config.toml
n_layer = 9
d_model = 320
balance_bias = true
init_std_qkv = 0.0186
grad_clip = 0.5
warmup_steps = 200
schedule = "wsd"
Below are experts of layer 5 (counted from 0) of a mixture-of-experts language model. Rows are named up (a neuron's input weights, with its number) and show model dimensions 0-159. Each number is 128 + 32 x the weight over its row's rms, rounded and kept within 0 to 255. Numbers have three digits each.
Before each expert's rows: a language model's description of what the expert responds to. This comes from a sample of Wikipedia text that the model never trained on.

# expert 21
Auxiliary and copular verbs. Forms of be, have and modals right after the subject, such as was, is, were, had, would, as in "It is housed".
up3:112125098086131094078190110150123144116149143128139151075178125145170103140107116123131123179115117131149072153144179131110135147191127167161108156047100134112125106070140074093044100101116083117106144164077170095123115132151123118117109117130148138110127139122097080180150124094121104082120100018114157058132082106209146166141073094129157167116129093132087233171128140128126174118108086137119186182128066143110169144184175105132179108116154104147106107141125104147062110111127168
up4:101201135073094126160140158189152130124180095122149170105164146128127147128173110164167047138094094150133079108195054146139117145194122148152165153179124142196063164085096136130158110133107107089168109137138080151161093113153099127133098146149165111117110134145104134169140115148177175134186125139159127109118147129079123121170124136093095166159131085163154133153158158129173151168160144145117200119066172124143085133126137141097074146140135137102129110087000120127128128089119143
up5:048090161102163170141105124128115127126163102173125116128122121102167113161108128153101081078070102153141162143154202110145137100120135057156132194152119177182098182173194066119151108050148103094152161090147170184048113114124100107099078103171155117127106147157155092101073145138160123085188163117131155115163161093114127158109134075134128171147121161106118157122180069103094132105108085144082196081135167105108105173117120116084113118122146127111109113158112132103133097119143167
up6:128143129146152161132115094128174104165109161096185136164140061105117119159152164137131134164153101171133127139152094102116116171071083166077114123085183101103095088131114128114132133155125091148174156161109143107153177100120111206134091170102100177180042148138135086144154133082082124150104135167164038158097163114171134142074057101160134129081101169143124171119146147155223154092088147109147168118124062097124157121172125109145189139149101070133146079190101106111154101122124142
up7:095074172107131129116154112170188107115094115119074158111152156171152161136139127150078107114090150142164155154156158185121136134180107064098141089112096183178121157143104103096147144154086143108094117109092110102125219157099125117112096100139158076140104129125126065157159101170075110147166170082108174156083102094115168153065127148176155180128151175185124130103113157100088136145088090092143075118112127106141099196129139108128108159098093040066100175091103184147124102104137165
up8:127171124096129202134121140137128110176162110117134138158179169137186087135156148118072055162125130114132160145072122140137115107177133172146103153113133149161116122207119095117134148081109120061137049178179127152148137108165136148113096168054083056110122136094139084173118113089118138204143093083047138108130072115162113123072116046119122101110149134169138096118141133141109108065149149079144156114144133155137169133156143129149127118116165147154099132181143108108112166135111193
up9:138145196112140088152122125105131179137124130129110107115179154203093158101147126153158082170091147089155108149151115106157112113153155124090090194117028085122109196127143075167135140090103161152168133131139151099102125145095093104131212187098121108112115182105117082139152116172138141112144134154111119141079105173122148106147179146106146138111182121139080139075138180073135087192171141108133132104138206131117146166188087089206105147161137118136135078119117121144108163155097091
up10:156113134072029114183141178135122111160187178091063124100111170150146117153209111121122105168098124156151122150186120115124150173133099130066101180081107108160134102076123158127179178113180140141119098129137123144112088123183079166129114172108050120067111139109066126134154103104184122084176092145174153141139160102118178116085183124114109173122138146133121155124136145103130098103127151110109127129114159112066116081096168127096173144135156095111133144142104087126131149177140148
up11:129131142143148123103090100121114104103172156069066148138145113117169132060179092155154118160141147117150141101085112137138095117152102146122083131120174096188153145143099109121194136146178136117150145160176101085061114193088145108126091131081164157208075104148140129151100153112065134124111151164123149132175066146136143150140123090186180079061081158159124150096151146146115146152130112189178139093141116119107146175131141180199132129116095098082115184139113218100187117153093069

# expert 30
Surnames. Surnames and their pieces after a first name, such as Smith, Jones, Brown, Mc, McK, Rod-dick, often in racing or sports tables.
up1:126172106133092142076193137047063122113144095127159094167116092132178181087138141078111078130141165196146141135107144129155110143142143097139124122138143118192129099082122103167115099137151103080140082144132097146115115117066120133097093137163137111162154111182109032117126153136151118104194162138136147155150068123118183131122154142178137072107073178124138103085169120105147109117131127156175145130106163146120184135062134109157129125167217128076162086085139168167141130079120119
up2:097110108103098159140115142161154118101099172182128167074126117112056098153205102125136062084154143102116106159093174142094096079186126103145102140173114140147089098129136131104147097113090084104077045099144107133104178116089122165119108138225078117142190154083050101130149148132104158068094131141161145128195157099145172105147134143128170153092110158194115147139110098180122099122093164163123131102173102115164169184149125067086145124081116087106107132091117152072139149061173158
up3:112126122121115102118162131120142152146129199099077148086138159155110170092146129092108107150087151137087122139132203115078142120169117154146148085104110178100149116116140086121117103102179113183134132100088189096168119203132060107121101150131118162156153128125209096093141087106111135179067136130112128106130134107185158152116072114126095148111115177157167109120114144115184126105142198135093153135198170131126163183152121097146089121157128137098200109109151172121134133108091171
up4:169155107137125103134108190170142096132074196166150171112143139107164127081173121129103111136108068087137142144094135124103129100190126127071143100174159149206110104104118178102170126146113160093133098129112123095035132137105104164105108111090141118127145166130154182118167137157137169163121151192126120121075141114162163127115133086086102059146094133190150083199109177141093152139149085103136025098128137097161112097096118076054089174115126094135095110124132119057140113076110111
up5:109136096112133146156118156085186145140097123132117119173143136148068145141118160005166108128113158123161110134147141051123157163151093125124095146139100078152087197118080125127075147092170114145145144124094186220176121140189117123114105125091126133098114191139143138099100131170127116141146117138126108116133120095183101106145069073076096086158148122200161131107107136113202146167148125135102106163148151175109140123137132084084140133124216086125125107155142108143118130187093124
up6:124114127104107134138120145129119109149125105090097192164157180084122028101099118109078069121112108168137156128118152112088139112102161141121093150100120206152136128110186114146106128132061155123149163116193123106140114084109113118095066100115086143160146173106172068109181098064116109101075157147134200112058109115158101123100194139118095157097128162149153164115105111150138173145149155085099088105099122175137162144111095122090135131133105142139130113166117125098146108083117186
up7:136151139090141123120118148130099094144101129111143077133131124159096056132094161130150124144177108130130091133070148123155161160109183138133114152178174110077117151097099121115108117114092107124107159164112110178136127130098088174074152109102139125144080152083108087114214105122225147128195049150105135167105084091065146151138170157164113112114121124181125128155128060132112117118162127090136107132081114145138135139092145183084145192079133132090114097105138148164137158136120109
up8:114175124076133095140132121167153132155133108128099133077138119145174099125122212090106176104132084106135115147142113144101105147194091127135154125130141208173143171128064138176166173138123098142152112079081155179129161133214094060134159064120115116133115135155156134108129097165110146117111168128169135114110130142158112109148129185140117126125098118131115171154109095116147123097209109075103117114119121146117109161178107118131159158152132112123153105083183123101079135076094163
up9:179084092090115178137131146118133154054123129144124123138100159121161127074107131113152148156106099127096137167163095097143183127237189115101051146136088115132106093136184120070119161174184108153140149146140147145110121118163084147107121111166109125165104152109051130127137131139191139171144090143202107091132115167133137144147105166117156055091154130137143151100075140114200103120106100122153111140155154154151145138151093081120125139116050131108140099107091082147126080101135127

# expert 5
Line breaks before headings. Line breaks before section headings or new infobox parts, and the == / === heading markers themselves, as in ==Storage==.
up3:158085087125119159118060107132186172196117124119109172109085095101082095074093108113142130115090127163179128128119157168146133072138107131155128151104077088148122119155102172126140126102149140147158202123164059096176100092082109146123123077135101158124083101129108099128121136184096049133114111193109186115137135206149112135192087104083158148138102148107095094110106085097115127141195142123125120149131123135140168167132106167144162093106122155130120102163191121156160165098109124
up4:107137150097112102210130174094115159119148116147149125152154169134116063084123123143108169101084118119153073107111112173104110087125143159116072178192165128128125137142111173182101190133145147097131165119123109073103132167185098090163104150123148107119083181154139096133126073133081103121133136125132097143169134161139127103130187169106096167118092133133162054133125124075126094177093124097148080140137154179080117170146159170117125158111119103083152101124079128117107120142136154
up5:126139091177143111148149136114168106084109104081145144112141137086152124025143109098153122151112137099105106115121175043127105131111153137143154138051154102143127155150166197160145158099170118119089202095100176123109091120111120108097093138061189107103129162164182116121188118073108106105099082131118072075142153162182078098100140101120122128116130157122072103073153118142154173150090128199128145102116177105150194138106153098171221069116155167170162117146137135178127121137151126
up6:076140091114155163084148135144141105089153087063133129143145175165151060111157153173156154138135103179146169149116148072096088083109126175095090162134143087117106184144165112117134140096185093066120152166084127109179125179064140126101121081113146116100090123164155119176189121116145117049121115116156188121109078115129127093199153196157095100142112138114111134148100085121120148091114192098170089115102100153130104147134149163088159168158157079166153130127143117126116113195120125
up7:114106128083093110149072151116091126109115176082160073109188089133091091074111125158126126163050115137121125108153097136125134175101149139112084110140154109112147097118112152094168132124194185141159232132113158165175118152113098103113101078095129088148145178148174092123128133057100105036165153160070111198140143085162121081166108116079166148154084157128155064108100102163101142127147132135144126139107172138126145163162168158107121149156122107143146123132156103085094132106105159
up8:205100132164089088142129100171139101150141133160189099093092064130150121121155127136145106115078150152150087129058089100087142135175089099106060145173081125147149129150126162189164115163133094111167134135177150036148085098075105162087168088099136149137163140142152088118159133089119112051166121154130115122062144134144070189165074097114100071119147168107121097095171107129136090112125136145117098130143162158128153145138143063150165161191111134166126150098112123098158093133055107
up9:138088152109164084112140083144163134155059125132089147113087129097126184133160127163168120184123112104168168164123118096113171137138129117162097152126133109087144138105154122126109120123126127119151125087127077103070110138158113151104125145064047093065155144155162104195134138101106105131126107118072126087132133110203119069109139089149123129143136138148163118083199118105128100125128150116139094144173141141117203123119138138115138179156096084097088141138161086163110164100131098
up10:195160100098118162171119160148129165128087165168087134119182129120144122142102054084207156101125145111130075121129153207194101114153085135120100140112093166132124067102157043066119103100120088140149098097112143110103175094170102105087153102144137144128118109120189105167153093102146102105123114141101123160161135145116159105130105110186125133146061164148129079128176109117137129143120157109155151176088155130160145094171123062195158186136097124139089176175078185097187155171126128
up11:125107095107110116157121102118103152153101212118126205111161140163111129090150144111157123141073113178150134145148070124095034068091098172100135098106104120109166117183100159079110098024164095090170159128142102124107136109098153107106130089076090139154198119125158157115111156117119084128066062172112130139136158130133102160100149144184130105109171152141121095124107118184121142201062110109083093127137142121129143114140143128133155123170090116131132107144137135138094142132144170

# expert 28
Single capital initials. Single capital letters starting names, initials or codes, such as Walter E., JTG, 2015 KU, often after commas or colons.
up3:120177129130150139167126156104211164082136128099100142167133120117115088115132133105217095138078110155163156111120114116191075181169153097142091066094153145107164151163090118107177083150158168107144135116161114153083126058142104153095090130129079086184115164137132129132104160123104117109119097132135168065124122155120156144177155154064134123113108156064140151182135119144148124114100127130173118146178115146128156129147172098121096154075119121095148053136097104083091097098131130
up4:065126088155105158133094138114093123055167112105119112096148141106191103184129075178102076119145125092079150138170131163162107128144104070102148080145149158129110103117135171158124150148175104173199185114151162151120134155100094093131124123144120157181076149061183033113135115199098066128140104174168126164109085117173144152121157159175081110093136113166177138136148099099129159110115164112090104088114149168093090122149132139162108207127134133126140192142143118124117091157087096
up5:104110111091180156087106169104088136118149167151153124099098106141134113126114087146082131100135122136121126096146179147136109107159143098176115095084100177094138098153097122128122100178123130129187128108123124108170159149157146124133166108104149138159060159144120115075137054158141169198115124115151117113162075178097168112150107135167113129103066231149087155151138137153075096133109165125120097107146137112128170113169131146113121149051082124163094109126177065150122106131100144
up6:200151153098131049147128094147152074171042130088184155152099146119142149155153094138103090126123179126104118173141130116134142111157149196164081130135087135067096128187101087108125139160181142137183117124117154109153142197146119133112136163215130170108115114140156128145173109136133107097112117144158163181157108092112131085118120104159067156163147162178118080114124097133149149121122074141138101157100095123069129164095145166133162113141113081104129110077180085128147094197093104
up7:195141119116153105152203152142147109130094155101157105085087096165106103168124060151115164135073168157127117149132161142109052148123113145090109124127103077128135067081131128142175093095117134166129127164139087074156131077121162053079129114205184079141094189061112172125136141092169111081125111145117113097113120156106096167106121136134125144151121130164144088187156130140131126087175165100137074131119130140143123159184147122151101175081124135147113110086136068115130090135159139
up8:085183136098109126114176167103190173149141198104057154106087096127149089145106117176123146139093160100127154162132140124154170096094144131144132140139128112174098151135150173146155119107141163157139129166139102151177112127103112145106109111142132139157088122022159131093124148142164105185124168092106125107074206131083144119139127107164129162139173138135174134197117136144143142121173115101123118078133156127067193125106169205147114154130129141158136053089038108167089121078166087
up9:107156118115093099056122113074120109148150085156160103141169087154106165164137151074107167158113050169156158151081056148123124121116162114141142139115169150122116165111138147137132113149090051126160062098112091121117151166093122145141208123134125130082102102099155152114121039079061142124174192164107121041143129088153126159108148131104091127128173167164155130134171105102163113148110121145156126109128161081152143125141109171116150074124107167163141087137074101100078183108132110
up10:109189122112131126082095122096140131124147125140164180127099120109102159126048197097125107082069121190089193093115161105155141146088122147073124125154125206118082170157128139142168105160117115113084140144128193134112176112155122107157220176137119075124084105152148168119122110113143054147082116173108145145084128108181103161176149108155083164152144065117119115123187124099159109131111160110154170137115117062173139115085139093106106152107119150140101165142140132171177152097144163
up11:162110110096123125145161112074090135168118115071152096158133057169098077048201154151118100165162167135106107136121123099142120165137092105121123137166138159138129114141091051190116121167084083150042110106135102117129154098130105169151125087193089097092114211119119104193150172113085112150117154165158118120153142162162088175159155133189095132120147145094130184183151148124139128151160105122159107140124124166084102117152131107112108154090158183172139130161176137116126126135102163

# expert 14
Football career verbs. Verbs and prepositions in sports careers and match results, such as plays, joined, scored, for, in, with club names like FC, Rovers.
up2:113160125089174087089103114119215105152153139104128156138084079141081096159073173121158096099169113105118108128104090120182183056093092092102123153122147095130149116090168174110087138106101081145128131123075137129123173131126151173104161158068122087157124198149130107162156091129093162130154071113166120174119065150133155096100071134067146047158091125118099098132103129193129173176098146170151152111113096114151128105160091147098095129109146137123119192097155118144125112189139167
up3:156168102162066148140131092120138186173166110164169113142174117103081091126164121132117170124132109143094108195082133088138122084154141137154115154125171141157156081104075138141157147088121062164131095169169101149111159074140108174124124112133155085167152075145139137175155151142133140089156095111158161092101081107157114091135068102049106108117119123137123125128133161125147181123082126111082149177119129100098203100120165145113071081111134136120117116133078178143148118146108183
up4:135120120077120127165101195123139106130086172060097224157152144121192138129064096156068156128143105161138147142137138141120121170151149143137171048080183104152094155176098128140154133154166168150092166145102073058120106122152137163129129105153137155176118154164107174093144092175117050120121119140158130079145136122134075093156106105116198102123116130140137141111053139134194192204108098103170092094133167061095154185098120152139138148098105122070108151121131148135117101144160153
up5:148143096156160096142183120071162139137140180090092074118160113110116136145074152181100105122147147157090134124100133098140088144069092100165143099120091092117114114083109158114143157138123160164105118153090136161199143129117160110174120083163087096140140137161078088075110109148115134105188167124172147123121095133107107144085131122139177129118135084168135144056113159116146058130184118140137143119151154115130172164207114082085118149182132146161074134163103138133120099156177171
up6:072133103112157168156097153087159125118134103110143108119074104111118109145180122103137124132095146124130126101123202127087094144244119136137097081096118137098124073121171156209145121118108102112143099228217139128114150103125078104152101164190158122163124100123063075185131160149138077061125173126136116105142069182175146142058160131146184129063113160102096096120143110166114076121115141131153083169120140102140151159196189083142085133113134173089154140100177121077092112097194100
up7:132139142114147119129121140104138130178138105179101139050189128121116162143153116096106119127103138113126159152179176138152124169099101128148089134128144126094105104178197128076184102171110105172110147187185107093106138143126107153113128119128130089151118157089061099132121117205136102085110090116133113066087176181165122129157132141146135143133159122129116141151151140070145071113101133161158151180156125066093153135084203125144169059101141106169106122129118113125124106099186074
up8:121124141114113156132134127110119147153144203089155152176123110151091119172065124082172071098140165108179093124148150141119171123140107114141043101131193122159072112090110129068128142053159151121089100118099140171174152135146136148105178123110095111107120134167085100179148161173114165108155136143100143099133090102094066176190186151152132158170104177114116171143105098088153198161125112096163161073084150148148107183145103142156076183138130129185134066104121166112187145149143188
up9:126116100116126162066171153141132147129094114225097216085143116111122117115095126127149118204163149154149157122138152126129129152095098117087114131131141176084143204130132191147147099085036173073126134172128153142108155140135094145088147152147114150046174081081115092084130072143162145157143122150152095091088166154105104173167165126136140104124108083095162169186143072180133106105115150082104129083100101097137080110195091070097150146200127200129084103112116090103095161149107178
up10:126141132131127190097131184174099144107156149161106128121109090122090144097103089110123137148103157122127137144079097123121082167129153119100123103106190131079155123097179158129149124153145074141123088179084066165102134099157105106160132158143116138137086079098104094142142107156193110159151154162100139041177073167094072159138163166188142092145118165108188168197170111158136156199115121127124190096166117105163163210158132107138132127147135137112065174128155098081112110104226095

# expert 39
Pronouns and determiners. Personal and possessive pronouns and determiners starting a clause, such as his, he, her, their, this, an.
up3:140200163164167139151110114041097166084151141127143147134100096126089074199163159088088109143118127122097132100136164127093149061168150149115133119093148113108049182147145142112120136109104133124177134065170073129187088124101124164135141149046158150130102160106123134127124170075141162108165103146113159112156116068182137161109105124077112172104077143117070124147109085143151128188098151122186164156138106117094117174185127142117086144051122099153153116137186112151114128137116076
up4:140106139133100140126093112128194173204044140095143191137126091111093123133158146124207154139139151144154125122119149126099169167146103119146065090133122109134137125093059115152119134163116108145099182201104120072034128159140147089129133120167096114127122089076132165117112159054120138104143159125107125108051114045163157096137101135147105100138122111054090095177078140113118067125150081103100101054108145135136146123179138193129100140116154112171123093175117134180138126174185200
up5:126140119169119075112186147147147086157056151097148117136123130187072171170141140123150161145181096114110173191074168101110134125125109128125140113076077100149122118133148164085041141110149192072176159108146132111101153127144140158123102054188094162126132122120161121131081099108130103146111140147104120121138154090141093098178112152101081107183154174137089183144140146030151116164098132126159163146083145101044107096167121133102141126214117120117103092188140111105085090106115141
up6:107138108101137192099137084128151173075139132170152039065151127122154157097101125152127109196120122184159148150075121099127172175145163120100109134080145163078087163165121139109181135162130113081100154129124128119142144150138144063104100109163117157073135081124155092108153143140136129119152089121125151070124120090177085137107081071110140136129078136178202176183154065165070126153113180140124103093101134116067120174149134104051104174157158134101150147158194136164065125124131117
up7:121139053120089099129180074157109173133172114106172164137111168171130086180154163119082105105130123106129057123133148111192095123093117076113115156169131107135138157113135155183140073105103165186186133124133129063158113097176110124059156069133176142120114118067111121168117122133111127108131153157098172084115167154069107119178172169130050117125029115116116134125115133129148156126189123148162111094148136180079171123136182143100123198187145148127110181103098120141144112097082135
up8:117123079135121159136145120125121156097098086126179110130134131083138097144144098166208164139170133109145093142128178117121186110162130103104111120121124111120108089128131124143094153151166158105138154125133070095132119136158156095124123165147084109120138156175178124105131089114126106110156102076142144134169092062147104105171175147173137110099150182194099108133123108096131109186147145077150130114088118069152120112183098123076084126137123157138210140141124112120073152122134101
up9:088074065111148123102095087104132192147101100143138057073118095176115030131136147055179068137106134172109140168109128110026073122106095171174120151078171116185109062139086120109137149177064093138151097163152077133153179121116115128133160107089090100104094111180134100156136160163156088123141126137118086121101121095152140122108125113084110147164160138132154122154135119128062120127101144128092145082104138090176159147090213158109149114100129127151136144099049093145146142142112143
up10:150101117099230180139172140190111127156167089127065100127183087167092098184123120103108087197096158134118096123081116088213174150130110123092165105152086118102108138162142151104133129099168153122138141113113113143128142079145162111167089150180163123074093104067183136151130116178144132106095136132168041141116136155118157194131172176130099114112142166150130136117163118064139176086055144096140125123151113102125153176144199130097117158147176080093146105141142110208181114121150146
up11:233114130107156129110125138142116128156118122096084127158143106101112188120139109129089168146118179160105082091135176121101125091171099135126065196084174131109118066139147097150129093101155111155159164156148129102103099122095104107120134068123093146162078094147122106147146079150113141162206153118205129076078162129149123082103140108179151077122094146159118134093145128161096103065113108097205109125145124068138068160079108085103107131176170033115207113184163132098114137156107174

# expert 7
Title words. Words inside song, album, film or book titles, often pronouns and capitalized words such as You, My, Love, Night, of.
up1:174150120099146089179134107117097178138150143151209189117090118159128117136066143126113150145055166127070092124101089117160132159118100057125112099114095112156139105090110147124131121090106131133168124150155123152144049146158133113144156125092080101176130157171103152201159151143123108126142113072139128116079113127161138144155116104178118125159165118152143107139134136160150072152090159174137110104078129164141095102112179156115072166170108116112107125088154151098143119122147121
up2:148148155152116087144109125152128152107132128105162172104140160072115121138144142121135110115158124155158069146123156116213146139098123107134152117153077087182135081116066157157166132108147132067117173130178115121145170159102120115096093114129163147211203105071161128127107095147103156143150110137153174159058190139165159179119126074108093083173095157195125099121171136120154139152152114136128130103048076151052094133165129099148093101131087134154101182075060160133123250138143079
up3:137169116168146141127167119116162101125183198135174120142145148123116108168137131118112172147127225145126086153113164108082135061128136119108136125086175110126149121131195091198157170099150153094117089109107078125103132107072076179090097109151129119121131146112147113112092101135085149083121052139147117135139145148129093177149136155070121082105123119172089094147186140120125144123125144075125113137162127094176140150134129152162076144099168140116164096116072159153097196143125156
up4:150098180149208097104185157142133076127132077190134117169125104134094091136110086136122079143134140136105140095116139109166088127145138120124156139125158115081141084094160117124106124168119109140140174128155048122187086119128146196121075066103127067120144177137080165099117061089161085150131149129134127086095133101091150161112183110148082098147084148178143169193166139121035100104131100148168131111127095141135128120162129139115125156144064138121124102165119071109185178122156191
up5:135095111133097153148108109100138117193137106130128148150129157094133165122166174145098099125139134133153141150121089085096158124107127179104100116119111121108127141142104171064116133111140134173139175125115151057122082204147080136159127135126100115211124119054122128153132088147165077134110161121114182137102136140081124161121146136169118140121160129185141125127137126163159126118075139128147093136101133145128187144109139174094153185160118127133115097161062137091074102159132181
up6:169110129133106072096179147080132131189093105096186165084109114139093119085170174157171133101059108127135095144195138094203144132097133193156080071143113111104114146128152093146088088123159106108095125145188092181163112118129118116126158105090209159149174090188120110137096175127124103103078159117126169084069059096176116078125128148146119149171116165086129073079168148191107074075090103187101108140143115116118102115101147114162129103141183114139144106084106079157176128100174118
up7:151111153110174122148126144136089125184087129129117111127120084122091065114161111171120115098130122174098140145155129065128149063084153164124142168116155146109156096142162097139139154123139124158111126141170119132131173131207113163099133049127136086119124145091106114105102160117132138114123122145125120143102103116130124082112167205126108156136092151184162131155168141151123179027047115112139173143087099131127055174191167092134125094190189077120110119173097162109106138161157126
up8:179130110114149110175096188155147121143069119171139141119074083152134152096209170140146147147081129149123135161160161060102175154170135129128100115058109121105143190119081122123108141120130099118186122109138116074144145164119140092107157130140086129105096091178141103107166111145161123179127118141241106098106077102162070131100145119134095161113098153083165172145129169141163194172155131065204064058110124107161123160179089148125163102104116185159152106103128107173144167105094143
up9:118144139099123135181193107139145118163136120063149100130092140130151154174128123113115156097140151146140132111124188150145082141138158112207114159145154100134144093159106060151118131125174087106175079136134162155098154153099080147112156114106191168031110116199132130123182118087124100164163121101128139135145107097093122146059154108172121102082124158168103110111129173086129157139124153074162072069162152119144115155159099094150128120086136111123050161142068128077092110099181105

# expert 20
Media release and reception. Words in film, music and album articles, such as released, published, listed, Billboard, Nominated, and review-section tokens like praised, positive.
up3:109103107152154090130080108159145083099117151143123195135085092113159161119078081130090140097067189079091113123087101141124118130097085105102126147141129160149107148126131139169125157157104091110080139162104113101164159129088125080102115133164179126150119183084098124194141081140082125101205123134094135073110159178120111160142126092201182129129144128146189072152158149163143100146090067112103077037142160076117114134098126151196113110175191096144208142060135137107121136173118092
up4:071172126123150090136119098028167137116121157180125090127104081148204115124168150112088157145121097169137184143176102120103159150154111158099129110152187113110137131073138122160106171114061140071152149128077073111145152104153144180155100103116119112076162111154118160139123114115103149126059140075123149125130092127223101113150116069068081087100103136207094116128124066165074091138125136090122102169150119095109090109134152112076175163146139153161140103090155130129127117098129136
up5:115141116158103167115150134127148121111110147195147167105121086146158127109143122165124153103154134100149125153176144130117172149094133167097158101111128171144154165150131132148174123095119119139127192119093086162144096091088090088127092166098071159115167148193183161127117106198161105160108130150118063131102131123091166179151110120174161100138048125179075147135143194125125108093119167109141079119168107106140121115155067127130119079108126110160128128150156099139039108136112185
up6:123062122116158137134113120085106100168140117114147175141115124114095117150138130159146119170100103188183084158121131137121206132120164108127127134098067153126133160113093090110091113175097104116106096105176148094102149176112145128047140119123105135155103101176155067119087161110151177131112171151164137213109149133093145120130127102174145098094122117134141137123121145127114142113111086139134131077147128074159157140104153085107135114114159124100152091104125078200170152086084165
up7:171139118134129105140105121144120157161128140174118093122098121140093146168101188216109172158078049097157153149109189072145130115127152151093167117122148142103149134130160146160082108108158128114108082210103119122079192124126108149040107122137181096109116055144180167171064117090060089118095124202081099129118122166149112126144135115127130125164141129223119108108082178092177109135109120140114104096075130115093107133104151213159190116114163140138114153123133130122105098111162100
up8:103134132066114093071146169119164114166112106124118138109096095130114151182103114142125134140111136115093164124153164177126132125106099112135112179118127209090089147085158102132094103135133142071120111094136119118176152147123118115164113110146141188137129097202141090163078103103132094084128147138103179147107141117180106054026133156147143047049095108115136121127098187107127117159119095065128094068169110105146112161112121130147126125184174168152208124143040127152083122142092159
up9:135087063122096142204116122102132141150117137070131120140156177096136124193129122149128110108103116149165093216119156096148113154163120092108153105065089155130147095109114135070069094135146118121135127147116100128121176110119169151168121081160109094181127113192079153096161076143112081162111088186118167070139123153135119140184088137100146080109131129116071127122155127114137158114179093176097108091169143135152099164127123131107099154148091108113200159129090184152091141133128135
up10:122134107117191167158158163117093140139126147090131119169171046129200130132132096132177125160125116140116154148161102136106052101136070124132154120094113113115081087077124068138106064124137114157120101122185188105168150116092149099148088105238126159105049104160109151178129110123118091076095132081133154100078088123219098114074168181120122082174126119138119118099151118117174092149159172156118113082227093095115192092136171121126175088111142150153133110065150084152129061126073114
up11:123165132134135133154051173147154123076116051141132158093110105115130094098120106085103126088111173105138125163127064175136103082114172140172131109155074168141105170111167073135163093170126142135109094151174067132166088110107135172095155154121104109153085142158095081132121087157042109087081094099122144086118116107152134145101156138105154206192121125131124108097162198083172108112070133108141051143142178121125104150138130144094127122173149150086170124116101177138047131159159139